config = dict(
    hidden_size=160,
    n_experts=128,
    experts_per_token=8,
    d_shared_expert=0,
    router_score='sigmoid',
    normalize_top_k=True,
    routed_scale=2.5,
    balance_bias=True,
    tie_word_embeddings=False,
    batch_tokens=131072,
    train_tokens=476300000,
    dataset='wikipedia_en',
)
Below are experts of layer 9 (counted from 0) of a mixture-of-experts language model. Rows are named router (the router's row for the expert), up (a neuron's input weights, with its number) and show model dimensions 0-159. Each number is 50 + 12 x the weight over its row's rms, rounded and kept within 0 to 99.
Before each expert's rows: a language model's description of what the expert responds to. This comes from a sample of Wikipedia text that the model never trained on.

# expert 46
It responds to: Bare space tokens before a following word, plus modals and short word starts such as can, could, would, may, ch.
router:56 61 61 75 65 50 59 49 58 44 64 37 47 32 30 57 68 59 41 57 44 58 50 55 52 72 48 51 53 49 69 39 58 59 27 32 30 32 66 62 42 62 28 49 60 48 61 41 67 41 49 48 41 46 56 57 39 77 35 49 60 48 42 47 26 54 42 41 52 51 35 37 46 51 52 53 62 32 52 51 44 66 48 45 44 38 61 53 53 52 61 48 53 29 60 45 58 38 18 34 62 54 62 61 68 29 52 59 72 47 43 36 67 35 30 43 71 40 47 56 55 60 58 36 79 26 44 47 49 54 23 48 44 44 72 69 43 58 50 46 33 46 60 46 46 52 67 43 41 41 56 43 51 49 59 67 60 62 40 26
up0:61 39 52 22 49 48 59 60 55 52 51 68 62 66 77 57 58 71 48 63 41 44 55 57 26 51 70 75 67 49 55 44 41 51 59 44 35 35 47 23 48 27 52 51 53 60 51 56 33 62 39 51 65 69 40 37 63 57 46 43 52 61 63 60 37 46 60 38 38 63 48 31 62 54 56 69 43 27 41 36 45 69 54 50 25 52 59 48 36 58 64 55 51 56 63 56 46 53 48 58 47 55 38 47 48 51 61 40 47 77 48 49 52 60 43 55 55 26 47 38 68 34 37 55 43 44 61 36 51 71 68 38 56 63 28 67 40 49 23 44 31 40 67 29 35 56 49 46 52 53 60 58 46 45 68 44 72 61 62 56
up1:28 41 39 65 60 37 30 40 67 61 57 33 46 44 53 58 51 50 32 36 39 36 40 55 45 44 58 45 52 42 61 66 58 63 54 27 26 54 56 28 81 36 45 30 36 73 47 44 47 56 35 49 37 37 41 53 50 52 57 40 53 51 59 51 41 52 64 41 58 53 51 53 63 69 45 50 72 48 80 51 60 52 62 54 49 37 66 63 26 59 55 55 53 49 42 51 67 63 30 54 40 57 62 65 62 51 44 54 60 37 51 53 47 36 62 38 28 81 57 55 26 36 69 49 54 32 45 65 57 54 64 47 55 53 53 48 39 50 65 62 34 61 46 46 50 42 66 46 82 52 53 33 48 32 47 56 65 44 28 37
up2:53 64 48 34 39 59 50 76 47 47 50 46 85 56 41 51 30 55 57 55 28 50 40 75 45 52 49 57 58 39 58 40 52 45 51 43 56 55 28 70 70 68 68 44 39 49 55 50 55 43 41 76 56 29 68 61 33 40 48 58 54 56 45 49 40 52 43 49 40 38 49 26 59 64 37 59 33 42 23 49 51 50 45 47 62 61 49 64 54 60 53 68 66 31 25 26 31 58 31 41 42 59 53 45 56 54 45 29 36 45 58 33 25 44 37 37 46 38 50 58 42 54 43 40 57 33 58 51 70 63 49 56 47 43 59 40 45 67 38 34 41 50 61 50 28 59 46 36 70 53 50 48 44 30 46 28 37 58 60 60
up3:53 57 51 67 61 50 59 50 38 52 52 57 67 46 60 39 37 57 62 51 71 48 31 53 66 49 51 66 54 58 74 44 53 44 37 37 42 56 51 48 52 60 57 46 27 58 60 24 64 36 30 63 43 62 33 53 62 41 64 30 48 53 34 65 68 44 41 49 33 40 36 52 44 36 44 54 28 61 62 64 47 57 45 51 70 30 44 38 44 41 71 74 54 54 66 43 46 44 57 64 40 65 27 49 57 36 48 44 42 43 54 45 35 45 51 74 64 36 37 60 36 66 35 30 43 58 41 40 47 67 51 44 55 75 46 18 48 43 37 71 49 62 46 56 74 58 47 39 36 60 31 35 45 63 48 36 40 58 57 35
up4:32 56 58 63 54 51 26 54 58 58 55 58 54 52 49 60 31 50 50 47 45 45 56 82 47 43 43 38 40 49 50 42 69 66 57 70 41 35 53 41 65 52 55 56 64 21 55 48 70 57 73 53 61 37 41 58 56 49 46 49 48 33 45 53 57 66 47 79 51 48 35 57 29 43 46 53 50 41 67 68 64 48 46 45 48 53 47 60 40 51 54 72 44 79 60 60 43 53 58 64 55 67 59 55 61 61 41 38 51 74 50 42 69 71 65 56 71 49 40 34 75 38 35 63 47 64 42 65 75 44 55 59 51 52 62 73 67 48 61 53 61 53 54 56 59 63 64 74 45 32 71 36 64 53 45 61 72 49 50 38
up5:30 52 54 46 52 30 32 38 65 44 46 59 40 56 53 53 51 50 74 65 45 46 86 40 42 44 63 36 69 53 44 53 55 39 33 38 40 43 41 49 59 52 51 65 49 50 50 56 40 36 67 62 30 33 65 49 71 37 97 59 39 61 51 32 56 54 44 44 68 66 72 67 51 44 56 39 39 47 36 64 64 64 55 58 66 77 52 35 51 37 48 37 60 58 38 52 29 54 27 56 58 55 42 30 46 47 52 45 49 51 42 73 48 54 54 55 47 30 45 41 58 49 53 41 64 61 60 33 62 62 53 55 43 66 33 45 60 51 29 45 37 45 51 58 49 38 54 66 58 55 50 36 41 39 41 34 33 34 58 50

# expert 18
It responds to: Word-initial prefix pieces such as sub, trans, con, dis, ex, pre, ca, as in subtropical, translation, converted, Portugal.
router:41 42 63 64 51 59 63 44 54 71 42 43 61 46 35 27 56 47 31 35 48 55 58 36 80 59 64 36 53 55 51 34 56 43 56 41 59 47 59 41 52 74 44 39 55 68 64 29 45 52 36 45 44 50 48 56 39 55 50 53 71 40 50 61 43 43 31 48 51 61 56 63 64 61 70 62 62 51 43 63 53 47 67 75 40 50 48 68 66 63 47 40 51 43 37 45 61 60 18 49 58 55 30 59 56 29 42 64 70 55 49 62 70 25 43 33 52 05 39 37 52 70 59 39 45 56 37 57 55 52 57 45 55 29 54 66 45 53 55 49 47 56 25 62 48 45 53 46 48 35 43 36 43 53 49 61 67 52 43 29
up1:58 37 39 47 42 58 55 74 37 66 62 47 65 35 61 44 56 62 60 23 41 51 58 56 44 49 41 44 62 54 51 51 57 67 32 62 55 48 31 33 58 42 60 44 51 37 45 60 54 39 62 65 61 49 61 65 59 28 53 41 39 66 58 58 77 64 57 47 51 51 68 53 47 60 39 31 62 55 54 56 51 47 59 31 59 55 80 44 47 46 50 50 49 49 53 58 56 40 75 49 42 41 53 60 61 33 60 48 76 44 59 32 57 39 48 46 51 47 31 69 21 63 35 44 48 24 51 68 51 27 25 40 47 43 55 56 37 34 75 38 62 68 49 58 39 56 66 49 49 53 82 38 68 61 59 57 52 58 38 54
up2:28 58 49 43 51 38 46 24 30 51 51 33 55 50 39 52 50 43 54 27 57 67 40 45 50 44 40 42 30 39 47 34 64 48 55 52 50 46 58 29 42 68 50 40 44 61 43 43 33 44 76 52 37 36 38 60 47 53 36 32 60 55 56 35 32 44 61 67 61 50 49 45 56 35 35 45 48 54 52 56 77 42 73 41 19 24 42 39 55 74 55 49 70 48 36 36 71 55 58 38 53 40 53 30 55 49 37 49 51 55 26 62 48 52 33 36 35 36 63 63 52 32 49 52 27 39 30 45 63 62 55 62 52 55 26 25 45 37 49 49 38 36 61 46 50 49 37 51 47 48 46 54 44 46 65 36 58 73 48 51
up3:53 44 60 53 44 63 60 61 62 53 35 46 58 45 71 58 57 36 66 59 57 39 39 31 44 34 52 59 24 54 48 45 40 44 85 50 46 41 41 42 27 53 38 68 49 47 56 52 77 50 27 40 38 41 56 18 42 44 65 59 54 40 31 44 31 48 47 38 56 40 54 41 56 47 49 40 60 22 53 31 60 62 45 67 47 45 46 43 70 47 41 47 39 31 53 41 50 52 41 27 50 37 38 64 68 45 51 27 51 65 46 60 70 33 51 40 57 54 50 30 55 46 35 24 74 35 57 28 51 48 40 32 39 51 53 53 59 36 69 57 29 53 38 54 37 61 60 44 58 59 49 46 56 51 49 72 51 59 41 56
up4:65 41 58 46 40 51 44 39 47 42 43 59 40 49 44 49 62 48 44 48 58 70 69 34 31 64 59 53 31 47 51 45 48 63 56 44 63 33 45 26 50 51 51 50 56 51 45 37 54 49 30 76 58 45 17 54 49 70 43 49 36 52 23 44 45 36 41 35 65 43 16 54 74 34 65 47 44 52 36 55 65 37 68 47 66 48 62 69 43 53 60 52 39 46 48 30 58 42 45 50 60 61 43 39 56 52 57 20 50 39 42 34 70 47 69 68 51 45 63 33 44 26 64 64 29 67 37 42 64 49 56 52 48 48 42 57 58 40 49 69 33 43 50 51 60 43 61 45 42 52 48 48 41 63 41 14 59 49 58 39
up5:59 71 56 46 35 61 45 53 66 55 29 54 49 59 57 67 63 58 42 50 46 66 69 62 49 53 38 56 40 56 62 42 44 49 28 20 51 47 44 53 37 29 64 53 34 38 58 59 45 56 43 73 28 35 43 61 58 76 36 39 74 57 47 68 35 50 27 53 54 46 48 48 64 31 64 43 57 55 52 41 54 49 65 71 42 62 65 58 62 57 38 28 68 56 41 47 45 32 58 35 49 42 37 52 48 69 35 47 63 56 37 67 74 41 35 65 61 27 46 46 48 51 60 46 41 73 43 35 24 69 45 37 46 59 54 55 45 60 68 37 48 34 47 31 42 57 57 32 42 58 46 54 62 50 37 49 55 41 50 62
up6:73 64 63 59 75 48 41 55 68 68 68 36 33 38 39 39 43 42 48 50 39 61 42 52 60 44 41 43 39 51 66 49 51 60 53 47 53 54 50 51 39 33 33 67 64 59 42 55 53 51 38 31 61 57 59 37 57 39 34 61 31 45 48 53 44 54 43 64 37 52 47 48 48 52 30 38 50 55 70 43 67 38 32 42 51 68 42 47 62 45 51 37 51 66 60 48 58 65 48 34 53 59 54 53 43 26 65 45 63 43 64 38 51 53 28 57 67 68 48 42 65 29 59 51 30 32 68 48 79 66 37 53 31 39 55 53 68 53 60 34 14 40 53 50 45 50 39 71 52 36 63 40 71 53 67 44 56 36 68 37

# expert 14
It responds to: Opening or middle fragments like ri, h, w, tri, Pri inside verbs and names in plot or biography prose: carried, hinting, watches, Harris.
router:46 47 61 66 62 46 51 66 56 50 60 40 61 34 57 59 50 39 47 47 51 49 50 37 57 49 46 34 34 45 68 49 77 39 47 43 33 36 60 58 37 84 34 46 57 54 73 56 66 49 39 39 81 59 39 58 44 54 30 55 61 46 54 57 27 65 52 46 43 60 41 49 55 40 36 51 67 40 31 50 60 52 67 34 44 50 64 57 65 57 42 48 43 36 45 33 69 38 19 77 47 55 24 33 75 19 46 49 41 58 47 53 59 35 42 41 62 46 52 57 57 57 51 57 73 65 50 59 45 71 33 64 68 53 67 69 53 40 48 50 46 42 44 57 49 39 48 35 59 60 54 60 43 39 47 48 37 58 46 40
up0:70 51 51 31 39 51 29 51 48 54 37 51 64 44 52 42 48 57 34 46 39 39 44 31 46 55 40 49 42 60 51 60 58 70 38 53 55 61 25 59 53 33 39 37 46 39 26 40 61 32 42 43 52 48 64 60 49 39 45 52 63 29 62 52 53 28 47 54 68 35 42 40 74 60 47 75 55 46 65 54 56 43 60 47 52 30 55 44 43 40 58 48 33 43 42 31 41 59 36 46 44 30 28 41 68 29 40 44 47 41 59 75 45 42 48 25 29 41 43 31 41 51 45 40 56 50 32 36 55 64 65 51 44 38 56 44 38 45 77 29 43 44 37 36 42 51 10 49 34 47 54 54 48 49 52 40 58 30 49 34
up1:72 40 41 49 50 68 57 47 51 34 27 36 42 49 31 33 80 57 44 42 52 58 55 47 37 46 25 57 46 34 53 43 51 60 58 48 58 57 64 57 45 64 44 50 58 33 48 43 70 53 40 71 34 73 54 53 52 57 55 44 28 42 63 65 35 38 65 37 48 47 36 22 51 43 41 49 59 47 28 60 42 50 47 37 37 57 43 59 34 42 61 63 54 55 59 66 48 45 18 45 74 32 51 40 52 42 74 43 61 50 54 57 66 56 38 31 60 48 57 20 46 45 50 31 53 47 57 49 55 59 40 39 54 49 42 41 56 27 53 40 45 37 45 57 45 38 77 42 47 56 67 67 68 59 59 43 53 56 23 34
up2:47 31 66 48 73 45 59 54 59 35 43 33 61 54 27 67 53 55 32 45 47 39 73 55 40 40 47 58 51 30 44 53 38 43 43 41 64 43 61 58 57 53 41 50 45 50 61 24 51 65 46 48 69 47 44 68 50 50 38 48 59 37 58 63 58 49 57 70 28 47 63 33 58 35 48 46 50 39 45 64 51 41 48 36 45 62 42 67 29 54 26 60 47 45 35 39 55 61 42 55 52 34 33 52 35 39 63 32 48 53 41 51 63 14 31 53 53 36 38 63 38 38 74 39 68 57 53 48 63 66 56 52 30 36 56 38 57 46 39 52 52 59 45 53 26 52 37 46 55 31 23 34 50 38 64 34 34 42 71 60
up3:45 46 40 57 47 59 62 68 46 44 33 43 54 25 54 60 53 48 63 45 52 30 41 36 53 54 53 36 69 49 36 31 66 31 66 33 56 66 51 52 49 67 48 44 64 59 59 56 55 38 61 64 63 44 43 41 49 49 49 52 52 39 65 66 62 59 51 29 30 39 64 68 44 56 48 44 72 50 43 63 20 36 54 45 39 18 43 55 44 34 34 22 59 39 56 67 63 45 56 70 55 42 40 44 54 27 57 70 52 66 65 56 43 47 54 65 70 49 75 27 64 36 68 54 41 33 62 30 56 59 51 54 45 55 48 36 55 40 40 31 46 35 43 45 73 34 48 65 50 51 40 42 57 41 46 54 52 40 56 39
up4:55 52 47 32 67 32 45 37 78 51 40 65 45 45 46 59 50 62 44 45 26 48 39 62 44 80 68 51 79 56 54 34 41 68 44 52 69 51 35 43 36 60 74 68 55 63 36 49 59 41 58 28 46 61 50 65 52 38 58 57 21 74 45 54 57 36 58 39 62 55 43 40 59 58 63 49 34 66 57 56 66 48 31 38 43 53 53 61 53 27 42 54 33 54 80 46 36 53 37 42 60 49 51 49 43 30 51 63 34 54 53 59 35 66 52 44 42 39 59 55 64 30 39 36 50 35 60 49 49 62 51 68 45 44 47 38 56 46 53 40 61 51 61 65 43 63 42 60 26 74 50 63 56 57 64 47 40 62 58 50
up5:42 59 44 63 33 39 54 17 45 31 59 40 39 69 50 50 54 44 52 51 70 34 34 58 53 61 49 33 43 77 51 61 61 55 61 58 76 42 44 63 56 51 56 48 29 62 61 73 50 55 57 61 66 42 49 60 70 52 50 49 74 56 74 60 48 43 62 39 33 50 29 71 44 59 66 51 58 63 66 26 55 44 45 34 48 49 51 57 30 74 36 64 35 51 61 45 62 54 50 33 58 53 51 43 47 51 68 48 88 44 42 65 51 45 57 63 58 49 52 52 54 39 58 35 57 38 52 41 34 45 54 57 48 58 43 51 61 59 58 45 55 38 67 50 49 53 42 65 44 68 24 40 39 56 50 39 62 30 38 30